From a checkpoint of a small mixture-of-experts model trained on Wikipedia: 3612 steps.
Below are experts of layer 4 (counted from 0) of a mixture-of-experts language model. Rows are named router (the router's row for the expert), down (a neuron's output weights, with its number) and show model dimensions 0-255. Each number is 128 + 32 x the weight over its row's rms, rounded and kept within 0 to 255. Numbers have three digits each.
After each expert's rows: "comes before" lists some tokens at least twice as common just after its tokens as in all text. This comes from a sample of Wikipedia text that the model never trained on. Tokens count by the router's weight.

# expert 0
router:200141135078133095154176102071137103143131132107113104078034160124150115151156088086127125098112053120115159107156120158191103119142131089103128120150171115081101099185154102100164130139098192159166112115182124124162143141147077101107162102158133141159084133142155163178152142123130123193090093117096109179174143180093102107167109120187106085139101135121069137143087115111105158121161123098087068116115124130116155125112110152141104122106146149086116183144156119171139069153152139119094143081107084122113090097148135144125089057118130170173081168122077141088142094154106112138064157139166113088077147103120174185113159163109118167140082190127101150161064123155110157091095109188198153152100110124183122099112116128129042138120142085162132142098081172140120122148211156
down0:134186142155097129149106105105150129163090117089237108087032188155188158116127145118086103116061154140131119078159146094094115110159138122110125107170175124142135145118118127127074105159086150135132133122142179157143093115115137126127163089182112188194141151106116160071112122098193114142136125149082101120099173163132144140119122131176110122115118126150126163130128118106148190098108193155157149165097144170151183138087078108134122096105165145070132151154123118189101132207170122107098165089129124176105100102093146061087121098155144141154110114072117166119136142125169106124079147118163105156182072117190134147146111097102123168105163080141080148060182138134171134157113140164135137125101146145145098060167059174099059109093162138128116115126183120169163113177171148
down1:144153136138174134095124155093132125163142118140165167136159085169136111160153126156148168093120187165138099165216101048146122118148127098157101117135135102123101141137116120127067103195133135166110124108134086173158112107068156168119102142137134071096154171151134142118142161136136094104129141143124123124137049109125117060094135132154149168131125210104078135103115149162209111141082162127170187136130152103124115111103143175120154127105132182112129196101138204097115063165160167143097086161110152104081108158130168213121070141135169098147103077158066144067108102182145118139124175087162172170118152118140106154175171154112145095203164138133085157148091105156135099119121078118147143130165156131150139142091162143082197143093081134157129197108164160139132171104074126
down2:134135144136186135134132115138112170077061121142158108161207129119169128144106147164132123177098177151149110127076175165133178169157181100056119177154186100123114064103153122142106162154159107144122110151180188132174132094093192148139098138129080049118101123187162100171138148145123133112141073085116120062156130072146129114136100098133187164105090115127080116136141140081148101078145082121135156138139202171110084087159127148058091116129075118116095072132169098091105116113197101126135158144081154133121063141088156123114141131114156146146134128161139103147093198138095140066085150082137086130149091113068160112130122081119128087110128101143152131132107154168168156127177150147129144174151104099100185169074154107118185106150116123168120141111150076117095175154078148
down3:069121164151151087185113182132100101137089163143198076109072114124125162106121182102140198079089138102107109099126095077161101186152147105189160102163112147138183173104109134139112130133078120084158092198179144155081118151171148141129210131122116140170098073197157117168133107082122170158121062116082101090182187122112114161140132123155116170152165055096067182112155193143186138182112089142114097125097158128126120163121146113164119112164146114082149177130149158129148178089110160087151107136103153109123163125168127085179123072164117131131117123144151169104150124088112114134089146151120169141114102122098090137122123146126166168101141163173144176118173104142128115167112127132124137124127109143102123090187137109148051076051102122143165119187148105162175129131139113
comes before: "0", "1", "2", "9", "3", "4"

# expert 10
router:160093107082201129158120116112154115113099173112101083146120185155118089133151141153087137079147083181129131180150091118177090090142092115108062144164155100139077091159145139117160115138090206110187103166141123119106181177150096121131120102110113120133096096140161125143139163124130172176132096110064120139110187144117095106159074110185088089133114136093097131158089140146099129096127091068106101160188153120088081103104111172151103115140160150085130169186145133101140108127092175099123118067109130159076131117145166140145171111153133170155075160170077128119177069138075104128060148139112166162101169153127181179145102177127102169098088147120108161136077108117149127093091100171169152107097139144187153114144141137186126131204131092070158188131104184134086171169158130
down0:153149118160139145148149118112121187103163088127155075119134124153158161151138129086109159121171119110165114079138123076127099151114073163108093101114163137143140166131199090124079150139165117136165184080144145085172118062110084157102063103147136087086134142164105175116189150152099134087139160142111075147161081144130111137119105152125166090184095150110151167121173182157159140121106089150133107135090122127153152139097158060121100157114174108152152168131185139082161118157111123156151072148145141086060111106159116157147095097079130122106180088081150146144140169145175147124081136067171092133134074138067103074177163073120142064129153088098175183176067051079114153150102126107127116137129067098154113076147175108119047127120156106145106073112133125150115166082147116
down1:171098101107147137114132127145161103139131136066160089110166102132119122035060165124121088092066077189097076160120159197104147103097154109082154144131096049148149105129153181111151111152125138093160115182146132160154174162121082165105128084144129144123071128105150146131096119103095061123154152111103097152095139123170119123161082138133137135107133166157160139122124031149092185194165199171107161141113133122156103085134110151155117146191164137191122107153142133156124132150151157139171138139091160156102112088135249127082176142172137192155121114109083127137143140107132181115113125139101133152120084103116153132071103164150080090085111108152150158091130154113122125154092145142146161151145123081145110150198109194151109144150149131122083136114150189175081104161176110
down2:113093141140176084160100127196149127150160195075127117145099166169144150107171171187095138137148137148088131120125144105084123121169152070110115116138168162136134147143115171070131102155203187076131148177083134087082160146132120101119092133089166138151151123102075144149056093109128115134192157143134131155117127094131142165100160130090109144098183117107087108158117135123141121100156118183108115135054110177082131142103085111100189109112105178123163086133112145146157155026115192145123128113168139109112098157136179138160150059116182099126152142164143111077127112104144050144113111110113097101120094105162109090116098116133083152056077085106066111108130177114146098082095086147082095155085154119123125168099126155101080107132114162117165077168073205114157164146127153
down3:099181185093119153141108124085191077130160154095155155154137158140112104107088109126123149149122122131110087112154168148132124110114130163152119097114062085060166121128163158090103124225140125113114104155130130151142150098111120067165120147204171133131170099121119085131117189115172173165104120063132120162155127087162113105110110148124098108053137098116043090158145089117111157181086184071135056101082199104133165143163151127091087161143161111166113103072118147151130117142144132185107128088118132123156143111147136128127156133163189123081123156182067146125162177171104150094153122111064113132180096162099105099108132071151160118142060143181164142074141096187118114151113149129153152101139163142150096120101169117097123106172077134166038148121117115123162102123118082
comes before: " ", " the", " a", " an", " L", " his"

# expert 5
router:144128138108165096127209085119137153067111149103142167126037190141185099163162149116171140084152110127145090127155097098149075092129125127109127138136149099158139091126100140122134139117075171174197128109164136102122123138093123141166133064135102148159151122170147144095165194118129111151122077120107114146124150146123122159168097082170123088115144137149145149141124151131164115082134097123101103133130171138114117113087122117149142095137137149122143142170127136136115061173166163103117144120133104120135052099153172172140089051151111227168110167156082152076133112150080123186050173070151127165087156138076161132122100136143057144131079147123165136166077170118086177120183085176143117112094105125208038101114119145175053151137132079120150146162112116164107121149167109
down0:212152145123135153112118094119137121095155096160114114170112086121149118185123086143104201148165130097119190156077162153136116099131111106177120118177104199121154146093149076115170153090153106127158107167132131139112150141117101061056105102116108101132107141099140106141177152103102131120121154071054118125129138160064111167153124106151106140110118161138121163162142084063123103148129094105142093122103150135146127090108152176106087109217102138093075150102155104083193174105160131135105060127124103162088091118103132138095129127111143130130116126115158135201136167147159161116133156160220087150199085116128121137143089138136179191110146173086140163142113167124106158082074184101153090164121134059091131177135105163152137083084095112110088204156145105137151175143143199
down1:087152097153068178181162158143120159146121160143099127131156099194108139096135164149161051164097127150183154165168107181173105148165138089110133186101086110122091137098128153142142054059154133222174138150128155132179115157142099148116084090163154124117147172084140156142159136077061151120156085131154144111152150100125151166147096139137124132163102183150130172111179095149156149115178135156125107123132032145188127161139118185135135132122168115132101123143086089167193106142112116120193152104139111144079158149120165177070135086130125084169115103090128105152077136110158101118174149149092149136133179116078106150083061130115112187129164164085138152178094116113173110206135088146132082110101137139145134089115122066083140111137114054149110148141125121100161138111142158
down2:126134120163102064141078129114167166115092165123140076162144088083154206111136120109140175156139140131207093151136125116194069125170121160124107177071117109150121126126121171102083058141168115139121132183146135115052139126080136085182137099131143113133073100118163105165144155107171122131120144151130118138079155143115192165122195072157095116111115146087162130145124077116146134188128103103142114139208135076127123127090146102152167128126145146207151194126079163150153171084142116123142135159140097128148097114087000161111151145094162159124198084115133084126112095110139121143118117093122091086069103102149085177143095089118139091148143152144119084122164107116158159129079154178090179134116121128132105169127104102074105136128097156167118127129107117112156103076077141
down3:113139154156143123153085147104136086121132097146127148117124179120172135154116153141098116100106177081126072145116109116107089129132117117170202133083096170100154143153140098130139233179154130121109058145151120105165126090192127120083169112149125175170129134094104156113189121097123101057103130135137092178201084144174090146152142097138137092145168092062124136110078098192160116183168128076086116159114087167129067148052139161073158197130091050087144099104106164107130162157098144104075124109090109088157096123213104128130082138091129120133135176107109184141103129118157115114095118194155139136124117166103089119086173151107134144156194144118125153121174126122123148159132087150161126143170118176145106071111135131142077117157108165149112135098096146100128116118049152
comes before: " |", "|", ":", " of", "-", "=="

# expert 3
router:169124111132133056179156148124065105149118128116140122112097152151136116191131081181184148099144081185166165097128140102148121128140112136090113114147100059101081102129097103098147162162116137157127038142117147081188132117152116097099146119092097135187091109197195165145111171108141158168110106117088122133155172105121117186170090131176141148200108152153096177177132111117161109136136085088117100132106129099133121105080051120149113113164166183100127116153124176147153118119138147118099148100099093114084113106170093169092085132130060145123052145186080139057129118190118089153124109107087118116153159142104183100131144156148132170141112199117136164114138144115171197096084113142125158111100116093181092125194124150189119101173138109160158117139070124150070146156155120
down0:090132106150112139135108158127133086102158086075098191149139137103090165135109141174121161078166148149127145159137167097127196133137130091133136124072154136151135176084141115107126104157159126162157101145124158130142117132054152129116104082046178129086135091165123178145182090138144134103177129164103066138111091143076111158145100123117093116177096136136098105173088088106114096133118132085117094056088179168169074151156159149101099083091120206119118102112123159177130167176116184133090082139121080117120160121117120095137034145084125094154159186103070159140061128154182086140147161130178086135171137157096138134114131097172083138056160099123164152087087105119122102160105108153164114092110138141061117063110104120127109100133086133124095207111139150118120187084128143
down1:143158112134165123094124143157127140148152082157107123089125157102118122101168080162166181182058121130138121123169159182056152055147133155156114158173165107101087156158152074128083151161136123131120107155108153158161164046140107094055099094144105116159133211087139123096140142136124124150103130177074105127121154072132106108148142132073145165136130160103108137124113071158081142142077137094096130155142072082188121134114104144076136156128118135132070185112080129126119168103121160156137110138090076103107123104092100145106085074086161121090154135087134118116068169174140107133135114120161164091099133104119137097082103097098074099148161189084118099100181111170106105092186184166070169128111159124189096168121130132124194102122078125159162115116150137108066144139128042
down2:139076151042094136130144159110142128131136134150140177128152156114111138100120052138125159085130099062139090171117123082117153152107136169153153168118104096132116139161194098155171116159114071112148118120157149113112080147128157144175131169187166176109102085085135140093146115133139111068151127138138051155120161076140143101126081108132119156072119133126131127139162149190133161094087090086101125132095090128142122016137097115088136152115128176137114141123116093139153093094111090120128152172113149106111160159111096118178142127142108114130181103123155152137093130096122172143138114131136171186217134116099146123129119120079165154175138064079119112156089125079139098099172138144093100186144127141081116133147063138121255152061187129089137150123158184090143109089120067
down3:157156146136139123063092139147104117093145092179159045116097124109117118161109111122093098106119083137184122095138137120181109071161174091132078083097168187146104152143084100115110144128154178169053070125163120135133111076141105065103142110161121114111146198173124143140162123063157153141101036114187109146115094136070098154135143117061119108141139146061118111190163181113123149121071127173176094120075075159073113160114149135138116152143149124107141158071128152148089194107122155133098101206163098151075114140154130153099147131142176103145108108132160164079145123127186118167148146122140113096117106095128150132062147122097115091102143160120118093141125106114088169125120110174151204132111050122146182134185122104136116127143082104102107130151075124117081118073153101
comes before: "\n", " ", " The", " He", " In", "=="

# expert 9
router:139162157086134131133129128052137146088124136058150144104127149171162069245126111126166154101145109141135128136141063074172076068122103124113087161136117116086070084108132082135143134116104138150174083155173067082125154151152059130106135120155114138131144156141138131138122153137150104178071116144100089126135161181156115107214087115199073131123085149116093160185123125148146163154109128097101068156126160113119132043108088132135177157164174132126137162133173169167161128116144136096089116121108095068110144098168118194051075085147123176116108142188094146119154132148084126172107172104132124162111152171095160132146112153140125175174102112113162144122101100113166148096087102156162142109126122134168071126148130137149085215180138094076122147124135113122109149153154107
down0:094081152106104124125183168093106092145126168118181116157144167120110139098140175147106102134145100137133168134080131123165195125121080134107093071180185107143117166142121126112144150066120176105123155156091155133115125146156137121114121068146127131070120155071128065138178127116112131096172115162125083204101111161134095145122130139092152093134149137124196165172131107107153087105145177158090138097141161171119125115138095117088115133184111126091100127093137065144140138160166089097175137182145185084088099078111163097103132160091082124123168147146147120151129157138108124163203183134169093182136104148075152112115109093124079144113209154137070114107145078143194193160056151129111079160116190107109127141143170162154178132107142059142179160111111198110164142065114128
down1:104246128060146151088130119123204116095126116140080144113074133129140169119134149147104178128088113096122098178182162113070100149112068129117160126172094137140155162123079080144049183124065107215137119197149093120147135125089131092098129124085095185091129121117164132148072113120087154130149118104150095116152161081077139137118090115175173097142126141125096138150168072135113073124167091157159153181127156118133146148101160153085093046085054089100133120118106136141091166141077113135116119122153082132140206142185110133102111165099122124101084101161144143090100111120082130107142149177140150138143094140105088128168105125181160108125123158162085083146141157169078122112162133108139086148106118099204146110096182138088100102157127113106128114149136131070099138145167142
down2:117123090135118181145135140071102092111099076100131101140139136127156101129158121145175118159163130153110157114113131139107143075161127168095180112110091110206139138121201163097148099099109088132152101094096151089096088153153190074180053153160217195126114144108136125114105078074158090097198169144157110200150142124132179170122073162109078161135139153144156133151139088147131173132115123113101171128124183131114136124067112094035136114123122133136116097115164069095139103132196070115156088154167117130153116130195115158171133104099134168116120139137121102125059157114140214151172109117085150112217123114070141110132155117116101131137153109183117117171104118086108101122138180101161107167127126085130140094188092144122178097106104141086132137152161135131094127158141077
down3:134056143122133138123098140129129144138131130093111125164126108077158108113137138124145098101095132109153142102159079146143089051079160126120128084093140085103158086092125111119096082109109125097144127132069161108102103127076117146159101152106126092158141129191155096214094176148126099130052077125144121109141081134122098101131139084209111126095134135110176156056153096116132151104098169104093067133123070133191111142133159197178186141171137125186084134065140150105171175109123119127121088116140151101157221091141120136121112141095125205152158160133162173108117140137086105124093087119084117144116162144147119187110145104120186094108210153097112158141181153097151062121107093128109121142129094118106054120128133066099170135138135173131212137122113155170128111057140107
comes before: ",", ".", " |", " of", ")", " and"